Experts of a small language model: 35M parameters, a shared expert of 256 neurons.
Below are experts of layer 9 (counted from 0) of a mixture-of-experts language model. Rows are named router (the router's row for the expert) and show model dimensions 0-127. Each number is 128 + 32 x the weight over its row's rms, rounded and kept within 0 to 255. Numbers have three digits each.
After each expert's rows: a language model's description of what the expert responds to. This comes from a sample of Wikipedia text that the model never trained on.

# expert 26
router:133184157157129123100162062102128127103148133153190126133068164182085102093126167121146178072198169075114142125178097170175126081175158104155102141128125080120168130127141139169085148116131141101188125157117156159084137084160090154202125118171140155159113090143098103082118116098087138171165088152089073154159099160145133142108136108139125077145143178097148103112088128099097084099148
It responds to: Political and governmental modifiers

# expert 6
router:127158169110062137065074122097131131141139097177095168127112091215054144114136153147157195075166118081103123112154125123163107104130114147149155148102145158176135109099152145167149155101104174079140152139110098101156109130082164135131071169111155115132187139172100078087125155131133152112152158081114118131071084142056144122072098104081173138100117110080110108102164083167106124157151
It responds to: Title-internal words

# expert 20
router:073180153108091123170169157105194138163125108155109122131137066118166137139174106123124102163136162164148112149106106124117128147100098192097130124085069165081132099085176118101132145149118201121149183119127155143066126111120158170151098065140083179093090126123120135139105159084144173081083125177124084145147141118122159117088118120184071143182092078121153127103142111163197182157113
It responds to: Name-initial capital pieces

# expert 12
router:133185108117153145193077096155176112127076127113089143174165148067125170178129156157107180082161160113120146145074118121093162116095160097139110079170163141208098128116092114095100147140156096120170079181147085131171089120099148093154150156169154139141162066135081162203172170123110117163106147157160108135156082112143081124136122131134150151126090093145088136077079127146102160114139
It responds to: Section and list markup

# expert 25
router:204107128054124111121163135146136143166137134170132107138112183104128165156131151120130156157087083167083108088048155150153136186126102109139119203114094157110145163149126099093121166190108137155119106157086138107115178170152111071158122146124112086094077163088169151123134087133157131146125156115174082086172156158096173067157100133180106163121105079146141094137115136084197165143142
It responds to: Scientific word fragments

# expert 53
router:116090125096126145137123104152158180185128071133124114161101110104197124113108135142144094124058164091130069120076157127150186124177070165119120174094097126080190127108145185085143163121082182118110176146130136095123160119159162141143068062112094146112089167092132115105171143129148174114131150127166081130161117126108170115123085188153072160100161165142124126154099150097163143088184
It responds to: Consonant pieces in names

# expert 40
router:129088163104150121101085128117153093118079131155100081116087116123080133125087183152106089126148164186119148124177138181089082099125089141113108153145137098148136070176103101173127107093094097094105167088141173174185089105099158088136097128128137170155119171075114102153107109091152094083161151120171160191096159099151179122158189136148092113086180129114121101114178190156117152068108
It responds to: Year first digits

# expert 22
router:164113146185095080140105114150113148069143129145135109081131099139154150146078129117169155140183113091095072067156161099151120134083062144123102090142144134105147138110171114178175144135083100144159130140158109127047152148186149090158078074137156137183133099151126148135156140136105084085098096188152182102106107112161132171170172114151125085107163109072115129171165098115181147187102
It responds to: Money amounts and size

# expert 28
router:097166130143097126144068077133174169158149134164129121125077124164165130090102115122099144071091089060088123165159055114178143160110177136185129165145128148180134187169103152168132115142093162116144140106074141094133119063124176143082173184169125150143154121164151125101124119097152136156096130119129192134129165067086130161139161144121137091158185161149081126124159173122088189130132
It responds to: Sports play reporting

# expert 27
router:151174157147115129153156136161150066096158132136150118055159119182076126110076107104136075114149094145161119109186173149125138101112127163141092070092154069134120090175096161115138104088134136141160078101113119073061121133147151119068111154170208134166127113163125123124174178167101071101138084178178126142152063169135121106109167158100121129116102106087105124127103133142135069170099
It responds to: Quantifiers before plurals

# expert 62
router:079149145160095130114094078172188117101169150149094189082138160125173101130089125169108095076126105086165094126135096089132158124150099134116133101138092125123131184150081127180157093119110141136166126164127116114131165094175124167152186130161152173121168125159144174124106135091129117072107156191119097094118133079185149142145235157132126092197149168135146120079097171108095085108110
It responds to: Determiners before nouns

# expert 2
router:142109148139124168107158109090094125162070134104103098142131107102127074116116071112163122039111137118113091080146110134158134095162130168146171090153066108110087179154097135187107110127156161104180084140101111160048143074109160130099089148149133041077136095144163136162103111159082140150148109105112106134095088132123169126166097127119117187064116121168155139126088160116069178098102
It responds to: Clause subject pronouns

# expert 11
router:126157131106086130050151098072107125175120074190108125150135104202107143162117178078111144098181118087083100116149148142136075102123115150155140176110128144145164076125123150160153164110110139111103142119105135081129108103166129153137058142105096118084133152128163120074102136167147134108122201129111146098062168142105184109118059097121126170120122111174101098045146096175106108176155
It responds to: Foreign name fragments

# expert 48
router:153094148126095106110118158087142107158144086132146123142098111174111190121159122140176172154150148095172161139165134140171087134104160137119104165171151177083122094080166179132165112135114106078097118165154157113166122168082107123112111113141095126133096093168111159191149104149131172192168100138174128177071173182134181127105097097133126160072171099118131120202165113171079157196155
It responds to: Parenthetical digits and notes

# expert 46
router:134146073071117092093117140123146127159098100110173113144058099154174147092084155142130159108122120092121122163163149118148106142091091093130131172095123145153156120160175098168160146147097068114159146119105147114130106181156105127120146166167083138102121112004137111110153119155105164117148076122102192085130169091139143157171204081137121081106141119061161164093164135121146092071103
It responds to: Table number cells

# expert 5
router:173177140091122109105187061134092126143142183136169168134148138193108140174137128106056151138147119132104185095153155194185128073138172107129119138103076116159134107133143094130147170083167176040156161154129119139093136071131124164137119108108142172166092098152097132125101116136107122169201102213106096145187081153139152135119131150143133110121135106136075135135116096148110092141086
It responds to: Government and politics words

# expert 49
router:086097155160097151204158089116118140066143122126110170063174113130092142175113131108140128134144064170076132138160071129075145158094124147130161096139144105130160090145117161143133100133088148089165130107116137068176166086167103172124156087141169107159152154128112134153156107146117107095119083131110159165158122150117071125160246171100109097152088135183121115156109172102178084151143
It responds to: Prepositions after nouns

# expert 60
router:144147177083087095071110126099127112126188080186105161173107104185082196142106176128151178097145133092092124118162151120144083081113163138140105163086138170129159087097154119147156138103138198071121126143082133108156112127138154151139085156137129140152177138184135097077106144111139144122105178071128136145083127139095125173077065096074149125104128096108108100068156089179113163157144
It responds to: Table cell contents

# expert 44
router:115160134140139182117167141139094175148170106099107109112099112147137146188116200114122096134085161110182112124088171127157100095113085060140150142152131097198112136138126144157092166113136170136111118091090101108071182123164084111208108158180071174143068154125100165129129149117081104116129162157135079150173140140094115153136091173137099128131138073138112106086196072106128161162174
It responds to: Romance-language word pieces

# expert 33
router:107111133158113160080129118101113128150097124081072156190160081138145144104101113103110132097087068125162128090105114088140162082177159176161155075128087147175108185175095140152120154128121172133164108147092122170064172082119163176153056121122133070087130122149183117172087131135111082124119125115165131168087116154124198096139100177144130144108073104107136114139088179139079106082137
It responds to: Characters in plot summaries

# expert 1
router:151159152132093090094143094146096084179158192095141171090139154193081089154114151125110141140162140130113144143117153174171128129096094118112092090117122123096146092129157133113148163081163116148202131121087146080054166118127168111141117168108175172148107100160162165088160162162078124121182134156130159130177082195139165156162144160145097103098131083112135186165146111136185069156089
It responds to: Domain and sector nouns

# expert 59
router:073150139167135121106116097089135148095088109141131119176101112151140109121166114158137105147067184136086123089103104139169112124107176088101073170165137166146075150155086156091169097145107079139114133129118160155178079102081136174170152180155166121126199067143112152124104113171148098163098179169176175090168164085141079167093163119054165154149152129175167118131123142116116151124151
It responds to: Infobox and table markup

# expert 43
router:159137089096134118192162158185093139172137122151168134083167104215073085114100075123134151110100094171080128084115072098148109138154135189135127152146115096096078187156119152138152098090153142115167117143111101100094102086116150175091094170157160162114134111156137167136170119118098138078116070111182188176070095130125158127081118125096165153119114140119131151144049123164111125119159
It responds to: Plural group nouns

# expert 18
router:158166147073126124106163137206120131155124191130151078074091108130095102135106153140155164070155116078143174131145132185134120150116113103093141147127177079113126187109158149106129138099148127187144088128098167096096089163154146172141135169175108114110107102118106153136145137167103168137125092066182177168148122139155103163122132074151094086105177189091081180137159152063168082104131
It responds to: Census demographics wording

# expert 16
router:122161138107128152101190074133075076111124181096097127174103178189123121092160113072148129112130163117183123149148145144140151095085084116098123058106103099167161074116119098177118114060147174143105089139138109128114164149095154113127088097095133203178100083139069138120122098085087106099168114158156088135156085175126107120130130085169103152093156148110166144154142071159104154108078
It responds to: Titles and institutions

# expert 3
router:134114141093125117124100067122113112165191133140081159171156089078126120061151095088139087161103157073115167168132159147178126132134070098098182115169068093147108111127130101084164117132137156112107081137117103145083189170117100143150099110143111118107068148133176161091085115175154151138118185190072124145068130130100128154140095148124107074163166099154086127094112086151066112156160
It responds to: Accented letters in names

# expert 38
router:106123148187110127092137091083139076136082100135088101165131105108061148079156095191140159176095156081113142114095104118167124086133191104139163159082145132152144089103127133123070155123130171092131180140081118137063126090110095109129112147089115090142114124119135122173069128128148102197182156102101093147124059075102192120113104087130106178122130131176109117128105111178077091080119
It responds to: Personal name endings

# expert 34
router:136157164103092088059089116081121147122166094191094168162118084195086169136116166133164171074188103089088138098182151134148082079108150160143098146112131167150144088101148123148146147109107191077124147131106143133142115125117157145105083172129155137149178123191148083091112160126125146152108146077151132126072113153088118165091067110080157141110111109119102131076154084184090148154158
It responds to: Name pieces in lists

# expert 37
router:095157167146128162080138091166083153120141135146135133104153165101110144098169132148153099126119155106121115137154104140170118119094119076143080181145115107103143126139168118147167111104102133054186116130101095167157145121163103067081131165112109150119166119162075174108123168106176094197123130145101054224160189087143135116106182107053126115129108158080159086130105104131067087103116
It responds to: Nationality adjectives

# expert 35
router:148098129164126073175120067140086179115170106107082126091095114167103103133123099127141150088111123144159115161126083129105188144081112172132079147109181155172160116124112154128138160088094127142074158123113138111122181186105160132102076085095138162142152131164084093111139117163171147053132073081131186104091119193123092209174104138121132147154141088146091122157156136075089116108083
It responds to: Particles and directions

# expert 39
router:140165119045094076117137133114122111117178080098076149175105158131145117161136149165067116096101110096080132166160160107127111137083120063167113152165127092173162139104088105114123135189085093084122167141118141111137077119096100117108157169176075173169175081138098102099158145151089096142159099123134156128084124075151113142177105142063190165120160143134093171150105103160077123099141
It responds to: Table pipes and headers

# expert 17
router:103120129201092128141075087102070097123146068106142189069121159176060160194120154106111142139133089094112137103107154162112128099148093185159140063147150091146127115160146168152149115134139110104101147153119119092085158162130115107170151086151106179149125101133095174096152153175055153054103100161098106074111099139153116081168147148155115095098081122146112106148132117055115130110146
It responds to: Verb endings and participles

# expert 7
router:110143144118142194103160079108130124117149087095146092176133117100129083101118148173166185157150164159129090139166117166124168165096165096168133139178118082123151134189150094180158085093201133123101158098196096181140172109115175090098126111140134098177103104157088164117100149137151064151130188116172119172159108122117104151096123138186115170117114181087187176150159114112142125126098
It responds to: US places and universities

# expert 50
router:093084116175084161093146104072098186132121152112089090128109159108115112169165105128106099160112170116136159120087172126107113129145081126170077148152114084113160091189125089101143171127153129131128087165198104153096146104169109141159096154090097139108079108080193085099170080150088111170154110115088140174163198120105143086106104131098119148133122191153122144095083102073067093144121
It responds to: South Asian and Islamic name pieces

# expert 0
router:071121149076122189141181107123072100106150138144071125167150137070155144097180071119180116141106111119140158145135153186191108111159152144170152060152051049127148110109124103120108171099147169161113087091125094137129109158126111135138125155091128139143066158109088111185070094143107185135117150122140087173111175157130122070152092100126092128089099136173137133087093119146126153121097
It responds to: Personal given names

# expert 32
router:115136135193100115157140101139130153103133108158131163137145072141116106145176153091141150127138166191138151144089111098065140143122130114140158110082187153114167120155096138096157068122092066092063058132150082123182162087133146106118147164113128145136183081138062098107133119132178100173091117112119125208119098121086080077118080149104077128191090160074174128127126119146137091137156
It responds to: Locative prepositions

# expert 9
router:119160181072090109075108126100123126131165088191096149165132089213074173140122172151153187099154097103093143091184159139147088087112151142142104146083151163144166100106137135166141146102137186082115108159106151142129095110133160156138098165126137138150185135185160087079106158115131129137100168091146134154060099154093114164094050097097141140118124093124094127085152090184097137157144
It responds to: Table cells, sentence verbs

# expert 42
router:133144114054174120087088192093172139098117103179101108202109063169151109189163139124134128132116158088134147127159113067154116142162153145166172122070161123145118103112119147139192144181159132141212153117155157148160118153094174083122109108096082174114164126160076128085097125116126149082104114077099091157095143101131125120091113131100141120144084092152078144174120099108140179179139
It responds to: Song title words

# expert 36
router:172103136177099118099124099114097106096138108159132180116200181175187138163153149079099114170113120171137130149071142128165118134085101108140137095123114139154136136101165153161129121102157127113130146140098181105084146118180133154097113107111127192102108139158114141103177127080088137056177104106121133051197073175076162095164131121138095109111111128134090077208082164125130172162149
It responds to: Mid-word verb stems